{
  "n_layer": 14,
  "d_model": 384,
  "n_experts": 24,
  "experts_per_token": 1,
  "d_expert": 128,
  "d_shared_expert": 256,
  "activation": "geglu",
  "moe_layers": [1, 2, 3, 4, 5, 6, 7, 8, 9, 10, 11, 12, 13],
  "router_score": "sigmoid",
  "normalize_top_k": false,
  "routed_scale": 2.0,
  "balance_loss": 0.00726,
  "balance_bias": false,
  "scale_expert_input": true,
  "init_std_router": 0.0276,
  "lr_router": 0.000395,
  "vocab_size": 7661,
  "norm": "rmsnorm",
  "norm_eps": 1e-05,
  "tie_embeddings": true,
  "optimizer": "soap_variant",
  "lr": 0.00245,
  "beta1": 0.95,
  "beta2": 0.99,
  "grad_clip": 1.0,
  "batch_tokens": 32768,
  "seq_len": 512,
  "train_tokens": 332700000,
  "steps": 10154,
  "dataset": "wikipedia_en"
}
Below are experts of layer 5 (counted from 0) of a mixture-of-experts language model. Rows are named router (the router's row for the expert), down (a neuron's output weights, with its number) and show model dimensions 48-95. Each number is 128 + 32 x the weight over its row's rms, rounded and kept within 0 to 255.
Before each expert's rows: a language model's description of what the expert responds to. This comes from a sample of Wikipedia text that the model never trained on.

# expert 7
It responds to: Articles and pronouns such as the, it, its, him, them, their opening noun phrases after a period, of, or and; also the piece us inside words (ambushed).
router [ 92 149 145 141 123 159 129 138  88 112 138 171 136 178 142  85 143 167 132 124 117  78 178 170 137 156 145 156 159 127  90 143 129 173 177 148 116  92 154 199 111 128 148  86 163 164  93 114]
down0 [ 95  16 142 126  99 122 116 140  77 161 151 148 145 112 114 171 160  85 106 168 147 125 135 138 125 119 186 188 116 144 109 115 146  83 215 139  96  94 126 172 136  83 110 168 164  94 146 102]
down1 [ 73 104  76  65  89 100 147 168 113 151 127 113 166 154 124 107  71 130 167  97 125 153 131  64 129 124  82 116 145 143 112 151 143 147 129 133  61  59 126 145 143 125 100 171  81 141 103 162]
down2 [132 121  87  84 158 106 119 200 108 147  88 150  92 138  62 139 116 125 109 174 110 123 121 103 105 175 193 137  80 156 113 100 137 157 149 110 123 146  86 101  88 123 162  57 190 116 139 134]
down3 [177 114 116 154  87  95 116 121 127 149  96 142 103 151 156 178 125  93 178 152  91  96 121 126 143  91 126 124 154 155 113  84 155  76 168 130 159 139  94 130 171 139 170 124 153  74 118 205]
down4 [111 148 106 138  91 132 156 118 165 168 126 187 144 136 165  97 121 119  97  97 141 144 131 131 131 113 169 140 110 119 143 121 170 126 130 116  95 107  96 131 137 136 132 141 165 130 172  91]
down5 [157 144 140 131  93 149 167 150 116 156 144 180 108  66 143 110  61 168 153 118 187 118 185 134  84 132 148 147 117 187 179 175 114 144 112 141 105  90  56 119 202 129  44  90 128 148 145 139]
down6 [117  90 112 123 111 144 169  79  78 111 136  81 130 129 153 107 116 144 136  93 165 167 115  91 148 148 152 121 151 135  89  90  98 127  96 135 151 147 131 135 198 105 120 136  73 135 101 130]
down7 [107  79 110 140 115 111 125 139 157 111  92 167 112 170 129  90 149 161 135 129 116 138 175 116  98 162 135 149 129 151  15 186 159  89 156 114 134 172 155 127 127 144 139 122  59 123  87 212]
down8 [138 159 112 154 155 141 109 137 141 103 132 126 124 112 151 139 171 114 123  69  97 175  81 102 154 102 119 127 162 141 101 114 141 104 142 116 151 137  85 150  40  78 111  97 115  98 182 135]
down9 [118 171 115 156 157 133 115 122 154 109 151 124 148 192 155 122 151 112 133 108 155 128  81 107 146 124 121  88 143 156 135 100 164 158 144 118 105  99 152 112 136 100 101 133 145 100  96 129]
down10 [ 72 160 106 143  76 113 154  92 103 103 124 106 181 141 103  79 110 153 133 163 109 123  58 180 135 186 147 166  70  52  98 164 126  75  80  76  94 158 127  82 120 136  88 140 109  94 105 139]
down11 [ 92  77 144 122 141 129 132  82 124 122 150 126 131 151 163 100  89  97 148  83 109 131 171 164 177 160 108 112 126 177 151 146 176 148 106 147 145  80 111 107 104 126 108 117 102 191 111 151]
down12 [171 142 128  89 170 134 141 136 155 139 134 134  89 144 102 117 161 116 134 129 164 149 120 129 169 156 213 115 118 146 106 121 135 183  98 115 184 119 148 117 193 102  83 116 143 122 103 111]
down13 [110 189 139 174  77 134 104 110 167 120  79 118  43  93  95  74 153 127  88 118 136  98 126 130 134 137 141 104 164 197 111 101 112 146 140  67 130 122 164 136  86 137 103 100 145 179  84 159]
down14 [136  57 140 130 104 175 108 150 114 164  74  85 171 142 110 112 140  28  98  47 132 107 105 157  94 161 138 146 145 178 200 165 136 115  71 101 125 210  85 113 121 102  94 173 152 144 144 114]
down15 [ 71  53 122 121 114  91  98 133 133 149 148  86 122 167  89  74 151  90 166  55 123 145  84  91 201 140 123 165 139 163 162 140 153 118 123 141 122 139  87 161  81  72 120 149  96 147 127 105]
down16 [129 122 177 120 134 134 125 141  65 128 113 118 145 141 141 141 130 132 157 111 118 106 100 113  66 134 161 156 109 143 130 123  84 132 114 107 100 163 158 111 150 110 150 151 114 105 153 141]
down17 [165 109 120 115 120 105 145 132 153 113  97 139 138 106  74  80 159 131 164 124  84 141 198 148 195 139  77  97 122 132  86 127 123 157 120 128 109 175 109 107  77  66  98 165 133 136 111 122]
down18 [161 135 153  96 145  93  86 175 150 121 119  95 183  54 122 104  86 110 126 103 162  95 100 117 136  68 147 179  96  97  54 127 136 105 183 109 106 170 103 189 131 157 134 127 134 183 224 152]
down19 [166 151 102  58 153 110 140 112 108  85  94 118 108 149 161 145 139 110  87  42 137  82 124 166 103 125 118 104 202  79  68 115 146  99  50 155 156 116 126 111  66  81 114  77  91 126 147 148]
down20 [129 143 136 110 154 125 125 128 106 151 129 121  78 129 104 127 151 129  97 123  86  62 154 120 147 135 121  96 198 115 108 113 141 128  90  57 127 122 122 105 143 113 110  37 157 134 148 158]
down21 [113 137  92 213 122 122 123 125  99 106 166 114 182 162 132 111 147  84 121  97  85 136  69 125 110  70 135 114 156 106 109 120 175 145 129 124 186 119 130 118  87 113 123  98  43 113 183 113]
down22 [145 139 164  97 136 100  99 116 114 104 107 140 120 154 183  98 117 156 190 142 129 166 100 144 130 107 100  87 125 206 143 175 148 149 184  76 171 137 191 133 126 121 141 134 128  93 120 141]
down23 [129 131 168 151 126  84 141 165 147 164 135 123  94 134 174 116 144 124 119 142 129 118 139 124 120 139 130 159 135 107 146 144 109 171 115  83 148 164 130 105 192 138 136 112 105  97 127 122]
down24 [161  96  51 165  86  98 143 131 165  81  81  97  82 135 184 126 111  92 121  95 200 123  98 120  99 133 151 169 137 133  88 106 143 164 123 106 169 151 112 177 178 162  90 144 152 155 121 103]
down25 [146 119 100  48 165 127 155 154 142 144 122 149 203 115 117 111  93 146 145 114 143  81 224  95 140 160 119 113 122  97 182 147 162  89 170 113 110  84 163 156  90  80 140 112  99 136  49 152]
down26 [ 89 168 154 147 111 130 164  82 150 120 125 125 152 168 162 148 107 112 138  84 177 133 108 202  84 152 125 139 131 155  84 168 135  68  75 151 125 118  89 110 132 139 124 173 130 136  67 136]
down27 [200 127 143 109 139 108 127 128  71 117 115 123 120 115 120 188 216  94 146 125 147 138 136 100 112 100 177 149 122  94 110 130 133 108  73 182 158 104 148  48 116 148 144 165 126 178  85  93]
down28 [203 136 122 131 147 139 113 109 214 146 178 157 138 125 141 113  76 138 200 151 116 125 145 112 173 122 133 125 211 135 111 175 173 114 134 153 105 138  91 174 149  74 160 124  94  91 153 213]
down29 [165 161  96 129 135 189  93 116 125 132 126 173 127  86  66  93 159  72 122 112 146 150  97 153 141 135 126 123 148 161 101 107 133 131  81 134 121 165 133 135 142 123 175 107  73 130 153 142]
down30 [ 99 165 127 121 145 135 140 191 140  76 161 179 133 111 151 114  74 156 135  99  81 138  76 157 130 156 109 142 146 124 109 146 153 138 167 133 132 159  71 131 194 136 143 127 112 100 149  88]
down31 [155 141 177  76  84 157 164 114 140 122 178 111 157  76  82 127 170  97 115 145 143 131 126  98 121 110 136 163 172 107 112 130 124 110 129 114 114  94 113 147 148 113  62 152 134 140 107 167]
down32 [170 112 146  84  82 109 194 168 168 109 157 152 173 161 166 152  86  79 156 111 166 129 203 151 121 131 152 137  75 144 167 106 149 163 150 169 101 127 136  98 166 148 111 102 194 124  93 136]
down33 [136 108 137 150 128  89 106  80 174 100 107 132 122 135 174 117 151 125 167 136 171 143 136 117 162 123  97  98  68 141 119 126 124 198  96  97 120  79 131 126 149 143 149 125 174 116 142 129]
down34 [151 107 113 161 136 123  57 200  84  89  97 144 136 148 106 169  93 124 114 204 139 114 153 124 120 158 125 129 140 147  91 136 119 133  93 149 126  80 104 141  77  72 176  92 151 139 103 136]
down35 [141  63 127  60 112  87 120 161 166 153 145 129 147 204  52 132  84  79 118 125  97 126 137 114  90 113 186 141  72 174 126 123 171 111  95  96  74  96 128 116  72 100 108 154 151 118 122  98]
down36 [130  78  66  90  93 113 126 124 184 119  60 161 124  83 102 155 164 141 213 122  57  89 173 148 139 144  98 173 112 138 190 155 169 154  94 118  76 142 149 104  83 150 116 100 107 140 111 149]
down37 [101 142 134 145 119 131 164 123  84 100 119  97 126 172 201 145  94 149 120 112  59  79 122 131 174  97 114 126 111 119  97 107  96 105 117 115 130 128 142 123 110 127 114  92 129 159  88 129]
down38 [145 154  93 169 113  99 151  59 141 132 155  80 118 183 183  83  89 150 136 120 170  99 147 176 144 177 116 111 139 163  80 133 125 107 159 132 141 127 146 127  52 127 158 203 111 126  58 111]
down39 [178 152 168 142 155 184 176  95 102 140 115 142  88 146 176 126 144 123 131 222 143  61 130 100 145 167  78 152 154 120 130  98 106  78  86 128 177 121 142 130 111 102 171 144 132 141 150 148]
down40 [121 131 176 126 161  92 133 111 149 113  99 153 110 142 169 157  62 164 157  84  99 131 135 126 113 164  84 106  52 143 179 135 117 110 163 158  95  87 150 119 139  90 129 120 156  70  95 122]
down41 [ 94 158 178 184 141 131 118 132 179  91 116 104 145 105 163 180 164 154 157 138 147  95 162 134 139 155 128  90 158 125 111 145 181 137 126 137 106 108 135 130 183 139 165 157 157  93  65 105]
down42 [ 96 131 143 108 145 106  96 114  79 134 122 241 159 173  74 127 141 112 136 143 114 172 114 136 155 115 128 177 107 130  92 100 111 118 105 129 206  63  85 143 151 105 181 130 157 144 167 160]
down43 [136 179 149 175 167  74 119 144  88 171 102 129 143  78 151 123 164 147 166 128 121 179  67 145 187  93 125 114  66 112 112 162 123  95 163 112 100 104 140 132 169  95 126 153 107 168  92 139]
down44 [108 108  80 130 105 154 106 135 134  95 167 145 168 169 152 136 170 126 109 109  76 125 161 122 173  97  73 138 126 189 172 136 157 136 127 115 196  96 100 170 163 118  97 191 160 133 108 164]
down45 [130 136 184 122 124 109 134 150 137 150 132  89 147 113 142 132 102  94 152 133  87 106  87 176 109 163 150 123 109  96  80 106 152  92 173 158  63 135  89 160 184 124 129 196 114 103 105  76]
down46 [140 135  99 109 138 126 160 150 104 116 114 159 134 122 130 141  62 124 201 108 117 170 119  93 147 159 164  89 114 110 148 148 169 172 101 129 180  69 182 149 103  90 121 152  79  52 171 115]
down47 [173 113  92 133  88 166 107  86 128 163 120 188  85 103 162  91 123 134  92 130  85 133 140 136 109  82 136 125  93 122 150 114  81 180 153 146  75 145 117 102 123 138 106 143 148 172 115 113]
down48 [148 100 146 110 153 173 126 181 131 125 161 158 187  85 137 113 105  86 180 125  80  71 124 129 152 134 159 121 125 112 122 135  63 149  58 127 133 116 125 175 145 104 206 129 103 157 169 151]
down49 [148 101 110 167 157 167 139 111  95 165  94 131 134 110 186 162  82  99 134 139 110 123 106 163 136 135 167 140  69 174  86 146 123 133 150  85  98 138  99 113 204 147  71 175  98 140 136 125]
down50 [130 116 109 147 142 158 111 136 167 134 152  89  78  99  99 120 147 171 153 181 139 165  57 152 189 129 136 138 153 112 134 148 119 122 162 123  80  95 145 168 134 145 192 109  95 100 167 167]
down51 [140  99  94 128 152 157 133 139 106 128 161 120  96 150 139  55 127 145 142 118  98 180 130 183 127 144 142 114 191 158 146 143  90 164 144  72 172  92 102 133 128 115 159 107  90 109 136 103]
down52 [ 64 143  86 135 110 146 143 143 158  77 133 139 166 122 155 127 162 160 107 126 133 131 150 194 149 126  79 163 163 161 133 115 123  69 146 151 140 144 128 154 170 131 128 161 109 190  80  74]
down53 [122 126 116  81 154  84  95 146 125 153 112 135 179 139 133 112 176 188 101 131 166 148 152  72 149 174  90 109  88  49 143 200 127 128 113 150 125 118 144 154 127  88 152 145 148 172 231 166]
down54 [153 107 136  88 117 130 123 134  95 150  92 108 134 151 122  99 108 103 102 147  77 124 151 157  87 130 102 145 123 144  84 104 101 111 101 169 126 138 147 156 123 135 146 153 173  94 111 146]
down55 [ 63 113 150 112  53 172 106 100 135 121 123 155 148  96  96 161  88 142  97 113 171 171 144 173 130 124 106 156 137 112 127 120 139 149 126 145 107 122  88 138 141 130 189 135 140 119 145 146]
down56 [152 165 174 100 157  71 142  99  38 180 102 113 102 134 118 147  71 150 145 112 163 112 119 108 134 185 157 116 117 143 154 171 126 138 201 160 105 125 133 115  88 138 106  94  81 102 130 143]
down57 [176 123  98 197 105 176 127 147 117 121 209 112 174 143 139 117 166  88 127 106 125 130 159 146 121 159 142 161 130 129 130 126 190 104  75 172 112 180 125  65 104  95 122 117 127 175 123 142]
down58 [137 103 163 142 129 112  83 127 118 151  90 160  66 132 121 113 145 105 152 116  93 162 137 157 186  69 112 131 175  94 150 150 121 150  82 123  66 177 178  80 164 129 128 139  92  72 150 137]
down59 [141 143 139 142 116  76 128 136  88 161 186 113 111 123  97  82 129  56  62 116 101 106 155  83  94 167 137 101 130 145 130 110  99 170 119  90 171  69 190  98 131 133 146 194 171  58 101 146]
down60 [ 66 116  96 143 138 144 141 118 145 126 103 171 124 135 143 148 112 118 106 107 193 149  88 131 163  69  78  91 109  91  71 124 162 109 129 167 164 111 176  87 141 128  80 117 107 148 147 135]
down61 [122 157 103 129  72 155  91 120  81 130 140 149 207 135 132 151  95 125 127 117  93 129 100 181 148  96 154 114 136 130 103 109  46 134  61  94  63 182  81 137 107 124 147 103 117 131 135  99]
down62 [110 130  92 129 112 143 157 158 114 142  99 139 147 127  99 161  67 109  93 158 109 154 112 139 145 164 165 144 151 176  95 101 185 129 122  82 136 103 155  89 147 176 167  89 112  92 121 156]
down63 [ 91 120 169 109 108  78 107 140 141 107 167 101 165  97 143 144 104 126 133 132 104 188  60 127 142  92  99 128 123 117 144  77 127 184 139 183 121 124 111 164  89 123 148  91 145  96 144 115]
down64 [ 83 106 140 168 137 130 120 102 142 123 148 113  94 140 137 153 188 119 155 159 119 123 148 118 149 133 129 138 142 148 177 107 139  72 117 108  97  81 122 106  83 147 185 109 125 181 166  90]
down65 [131  74 130  80 125 115 155 117 123 112 139 151  95 145 149 111 147 143 111 123 162 155 110 124  97  94  65  65 115 171 126 221 158 160 134 156 216 157 127 168 102 129 159 117  73  98 124 105]
down66 [150 119 100 134  66 146  84 186 113 144 119 113 148 159 115 189 123  85 148 134 134 146 167 157 141 111  52 144 133 107 104 133 135 140 155 127 127  75 148 118 134 147 144 122 144 132 100 103]
down67 [121  94 103 167  69  69 116 124 135 151  94  79 115 184 127 151  95 114 130 176  50 148 221 119 169 174 241 126 114 111 162  68 149 162  65 112 132 119 131 149 122 131 163 177 131 131 136 126]
down68 [136 130 130 150 154 197 136 122  79 123 129 178  73 114 168 148 159 133 183 121 154 105 109  84 114  73 186 123 136 132 174 127 127 144 135 107  69 125  75 215 146 170  72 119 146 184 131 158]
down69 [120 123  77 206 168 134  68 181  89 126 108  72 119  91 161 109 153 135 112 154  58 160 134 140  54 113 140 143 150 178 121 105 105  60 114 103 130 157 101 106 128 188 117 151 152  86  98 136]
down70 [ 89 158 134 103  92 127  75 166  75 151 134 137 146 128 136 148  67 132  79 156 164 109 139 151  57 149 101 188 105 118 131 125 100 143 147 128 141 102  85 159  97 135 114  99 196 168 106 120]
down71 [173 181 157 101  63 124 120 107 163 126 138 143 125 134  87 109 157 118 176 129 116 118 110 169  79 141 138  59  99 125  95  96 121  71 116 138 125  72 137 119 133 115 157 103 115  93 218 130]
down72 [134 121  52 118 111 135 116 117 148 107 155  84 131 100 151 126 151 164 112 134 146 101 116  91  94 117 120 186  58 161  64 124 145 153 160 137 167  95  84 110  26 161 153 160 144 172 141 144]
down73 [125 137 182  83 125 112 176 102 111 135  77 129 136 129 135 115 133  99 129 166 140 158 153  82 119 116 161 101 102 144 193  90 118 162 138  61 149 112 115 144  98 143 137 143 121 107 101  93]
down74 [139 114 135 170 177 170 129  75 112  76 150 165  95 140 126 134  37 140 114 120 142 145 112 174 158 157 102  91 119  88 149 124 104 195 120 111  81 139 130  78 153 114 143 194 134 131 123 142]
down75 [149  62 110 145 168 146 106 127 143 113 141 122 167 125 173 115 185 154 186 165 156 118 191 141 168 160  94  86 142 115 104  89  87 145  82 169 150 143 115  81 129 170 140 181 135 117 185 104]
down76 [165 163 106 187 107 114 164 122 150 106  39 124 144 144 182 144 189 144 145 171  91 213 160 152 144 150 109 152 116 145 129 161 173 147 127  97 133 138  90 101 160 117 103 155  96 132 105 150]
down77 [161 123 190 123 138 147 113 167 228 140 135  64 112 146 108 105 170 120 130 116  90  87 142 156 144  79 176 110 126 130 115  65 120  72 120 145 112 140 166 108 167 124 129 158 119 133 116 107]
down78 [137  79  72 106 103  77  81 121 132  23 116 147 105 141  90  93 113 130 157 117  93 184 123 125  82 182 115 151 130 141 150 159 113 122 149 109 107 112 138 111  94 152 154 172 133 135 164  90]
down79 [197 163 135  87  94 150 115 117 157 143 128 116 134 133 155 133 174 142  90 135 132 143 157 126 170 167 106 170 129 125  84 131 103 109 173 148 157 155 128  69  84 127 155 180 109 148 182 164]
down80 [128 134 129  83 142 141 136 102 165 186 121 163 109 154 159 126 131 145  96 139  87 132 122 160  86 141 175 106 132  89 152 133 155 151 128 161 125 148 115  90 100 124 105 139 120 145 109 145]
down81 [107 135  95 106 154  98 161 157  87  93  95 180 135 130 170 179 141 100 129 105  59 110 187 130 128 129 120 160 128 136  57 182 134  97 111 133 133 118  88 105 158 193 132 158 146 103 148  98]
down82 [111 161 148 105 197  78 124 155  92 150 125 110 100  69  86 117 134  73  88  77 176 147  95  64 150 169 158 162 122 137 140 147 124 132 110  55 149 119 149 160 183 100 131 134 168 136 133  98]
down83 [153 116 162  33 135 106  52  64 160 137 158 120 154 129 125  91 115 161 102 165  68 104 125 103 127 114 155 141  93 117 113 100 100  86 101 140 118 201  97 105  99 141  61 156 108 140 154  76]
down84 [ 98 120  98 145 166 152  90 143 102  67 167 100 158 115 148  94 132 186 148 167  85 118 137  47 154 149 169  53 155 130 128 116 151 134 161  69 130  87  80 155 162 164  71 101 129 122 158 126]
down85 [101 174 142 149  93  79 133 121 131 179 133 103 114 149 125 107 189 166  89 115  84  92  84 157 103 141 143  91  90 138 154  95  70 116 166 120 118 174 132 135  40 171 152 158 132 191  95 128]
down86 [133 125 132 148  93  86 147  81 101 159 123 117  70 132 177 175 104 158 165 150 164 144 113 143 102 143 142 129 123 128 154 146 102 151 126  94 171 169 126 156 118 122 111 172 137 153 135 155]
down87 [185 118 128 109  75 100 165 135  70 180 121 171 102  95  83 153 109 111  45 114 149 164  94 131 162 142 148 119 164  66 130 144 103 231  84 220 137 146 104 170 188  87 165 178 119  55 126 125]
down88 [166 113 176 127 123 120 130 139 193 136 170 134  87 111 153 129 181 164 112 144 114 157  90 192 166 162 157 124 136 215 150 185  99 102 107 155  91 168 100 122 153 110  83 201 119 121 102 148]
down89 [151 131 124 128 117 137 184 130 128 117 128 145 113 168 127 116 102 115 120 110 177 134 107  81 145 121 116 104 150 170 116 136 180 118 134  98  70 165  90 142  93  95 100 135 104 115 216 106]
down90 [112 156 128 113  98 172 206  97 117 138 124  93 126 162 115 128 120  95 115 179 185 122 115 120 214 116 162 103 148  93 177  90 151 179 132 168  97 134 171 106 166 139 126 157 100  64 126 137]
down91 [119  99 107 100  81  78 141 165 154 118 122  91  71 128  72 129  87  88 122 106 157 146 138 151 136 146  98 111 128 129 140 115 127 152 150  59  78  87  96 191 123 155 123 123 132 167  93  72]
down92 [135 131 125 109 131 141 162 146 143  96 145 139 144 101 124 123 106 106 152 169 171  55 118  91  44 129 124 141 141  76 140 108 115 114  80 126 104 160 108  97  85  91 102  48 165 172 115 120]
down93 [190 144 153 130 128 105  88 138 117 160 192 108 122 142  78  95 151  96 176 166  88 131 157 140 129  65 116 124 159 165 116 144 112 141 170 134 163 144 146 118 101  91  83 179 141  96  92 113]
down94 [ 97 124 120  46 115 138 150 180  87 140 124 137 190 114 159 133  82  96 158 119  63 114 137 145 117 167 134  80 144  68 112 138 144 148 193 131  80 121 128 135 117  77 144  90 123 108 210 183]
down95 [140  62 123 150 149 122 113 143 107  86 115 155 177 165  41 122 146 147 115 169 215  79 141 107 128 144 122 158 131  91 176 116 156 208 115 160 134 140  92 100 128 120 127 105 114 159 107 180]
down96 [127 115 147  30 112 129 177  86 110 109 143  99 119 128  98 125 163 153  42 173 153  31 191 105 155 165 146 102 161  74 135 150 108 159 177  89 167 128 100 133 193 107 138 135 157 196 142 132]
down97 [ 91 175 164 141 163  94 115 156 131 157 131 109 204 107 119 128 105 108 137 161  53  95 102 182 106 115 100 165 119 168 131 110 107  88 132 140 102 105 164 168 144 138 155 136 160 116  92  80]
down98 [126 137 116 147 133 153 149 130 125 139 123 113 155 105 119 132 136 112 192 150 121  72 142  81 191 151 115 149 143 167 122 153 116  72 130 133 163  40 138 105 173 107 126 118 122  98  93 127]
down99 [132 151 153 152 140  96 103 145 142 118  77 124 143  89  52 144 132  75 129 101 124 145 127  93  72 146 116 101 160 147 101 119 147 133 100  90 134 147 126 131  95 150 173 124 128 175 199  94]
down100 [ 70 115 108 121 167 130 134 118  79 145  72 188 141 190 141 126 133 131  74 133 164 125 147  87 118 149 129 193 127  97 157 159 161 174 188  86 116 115 161 127 130 107 108 120 146  99 146 129]
down101 [100 146 108 110 144 107 106  51 130  97 109  97 126 103 145 161 159 130 162  72 170 158 140 149 140  62 141 110  89 144 169 156 158 206  92 105 108 117  90 136 118 165  85 134 114 115  77 113]
down102 [172 191 171 112 141  84 123 130  97 162 170 166 137 120 129 198 163 134  31 128 115 195 117  60  79 114 140 162 143 167 131 157  69 107 132 133 142 129 142 127  99 116 134  48  92 167 165 122]
down103 [129 192 136 163 196 127 109 136 108  97 164  80 135 171 103 203 144 103 102 140  78 103 151 168 149 117 102  98 103 133 101 178 163 131 110 122 148 156 153 119 100  88  94 138 131 120 108 153]
down104 [133 151  96 132  45 183  86 166 107 120 173 151 131 131 121 129 112 168  81 128 160  93 128 120 138 143  89 107  92 138 152 122 130 141 173 101 103 133  96 138 109  96 134 149 162 127 148 116]
down105 [126  88 198  63  86 127 113  80 125 114 136 144  75 109 116 126 133 108 155 130  97 125 114 131 109 123 133 128 216 101 112 110 140 133 113 149 143 171 185 113  94  92 135  75 146  72 100 106]
down106 [167 123  69 139 109  61 137 135 118 131 194 202 103 105  83 105 132 122 154 124 107 133 127 126 151 110 142 174  94 127  19 123 102 162 106 223 125 145 159 163 112 117  71  94 168 127 191 105]
down107 [102 114 144 145 167 150  78 149 124 123 143  82 147 163 160  74 105 138 122 116 111 112  76  94 134 143 117 162 136 169 145 131 153  73 133  80 105 115 135 112 183 136 179 139 118 128 146 114]
down108 [110  96 122 135 124 139  93 162 157 201 100 169 105 133 147 176 100 139 130 144  99 122 107 109 106 130  67 112 117  77 148 124 133  63  82 139 135 110 112 101 152  93 165 173 159 150 102 125]
down109 [109  85 138 120 117  73 169 155 118 188 156 143 186 132  95 130 146  87 115 122 153 149 125 119  67  87 149 109 121  79  53 118 147 124 187 195 131 108 118 120 165 132 119 133 171  78 140 176]
down110 [160 115 132 148  52 151 100 173  58 154 138 152 131 174 146  78 150 157 103 128 173 158  64 115 156 128 193 127 138 117 170  97  98 108 149 136 110 105 136 126 118 118 130 118  99 104 150 161]
down111 [119  92 220  70 165 169 111 139 101 122  81 159 124 102 110 118 113 104 132 111 102  92 155 102 159  88 124  63 148  98 173 138 119 108 130  94 116 185 127 204 124 152 165  75 106  83  73 129]
down112 [133  90 103 146 107  98 176  90 139 113 157 119  95 104 143 116  62 111 121 148  79 156 122  56 176 113 148 130 135 109  96 101 152 141 106 154 160 159 121 122  89 100 133  95 123  82  63 156]
down113 [123  84 136 193 143 149  98  85 137 149 132 184 102 124 175  95 117 157 121 103 162 112 123 204  97 140 134 164 108 106  72 119 143 142 123  80 140 101  75  93 119 151 177  79 162 143  83 165]
down114 [115  62 166 120 132 138 174 108 159 183 109 107 149 102  88 139 110 121 150 123 167 151 103 122 142 152 170 143 202  98 117 131 106 167 101 163 140 123 154 119  75 151 128 114 200 152 207 103]
down115 [167 119 156 146 166  63 130  95  75  84 100 122 130  82  92 113 154 124 113 189 199 140 213 145  73 144 164  90 145 140 187 129 139 137 159 158  97 140 154  82 141 175 161 187  88 154 162  79]
down116 [ 71 102 161 118 137 179  84  62 123 120 128 119 113 139 127 133  84 124 130 147 151 149 156 142 165 104  97 136 116 144 154 134 148 113 117 130 163 123 174 175  98 130 149  98 131 112  73 106]
down117 [145  86 173 151 120 112 136 159 127 206  69 137  97 138 124 149 157 137 133 120  96 196  99 109  76 129 121 139 104  90 136 150  91 119 111 127 115 166 123 117 133 138 139 140 115 154 154 117]
down118 [167 102 113 171 137 153 111 137  69 145 167 145 159 116 186 148 130 139 133 119 135 129 142 134  69 157 129 113  64 166 163  98  88 107 152 106 197 128 133 131 159 121 113 128  84 134  80  93]
down119 [122 163  80 141 137 130  93 154 127 119 145  63 104 183  78 162 100 150 110 131 171 151 167 111 117 115 139 132  86  99 121  93 121 167 169 116 144 107 120 112  54 196  97 132 146 102  92 175]
down120 [ 99 122  79 159  94 132 158 104 127 107 127 160 147 154 136 169 138 144 103 171 158 116 134  83 119  88 128 123  93  87 170 192 100 164 124 141 141  93 181  76 126 134 110 174 153 124 218 134]
down121 [137 165 130 166 152 104 159  36 109 102 129 174 154 117 108 131 170 158 161 164 113 139 134  64 101 113 131 133 109 114 102 122 152  67 188 118  64 151 154 118  79 114 125 138 135 123  54 142]
down122 [153 119 120 128  90  99  99 109 128  76 189  59 108  92  87 146 115 104 155 132 103 158 118 128  93 117 113 136 135 141  92 156 149 163 101  62  73 144 111 114 178 147 145 145 152 129 138 148]
down123 [152 120 104 113 156 161 140  97 111 120  98 103 124 141 126 117  94 171  93  96 126 146  70 153 175  94 166 139 106 105  92 122 114 143 138 107 157 114  69 148  31 128 153 140  93 173 112 161]
down124 [126 135  87  70 193 119  95 100 129 132 152 128 116 115  93 176 173 149 134  94 120  97 157 119 120 114 128 137  93 161 142 132  84 148 152 156 120  87 149 113 189 161  67 168 110 121  70 134]
down125 [143 139 153 148 171  86  93 153 113 139 137 135  76 135 141  93 132 145 166  82 153  92 147 128 169 132 112 157 131 166  80 112 121 134 131 126 114 146 130 119 121 109  75 160 142 182 114  81]
down126 [121 109 125 128 132 171  91  99 110 106  90 124 116 179 119  58 148 150 143 155 209  71 103 124 122 143 145 129 102 164 173  93 147 107  79  98 124 120 184 129 172 187 139 121  86 159 194  42]
down127 [126 174 124 110 105 134 149  48 107 139 116 202 127 129  67 145 147 109 126  96 162 121 111  94 117 142  93 109 122 136  66 223 157  51 128 104 112 114 142 149 115  86 141 155 120 174  80 182]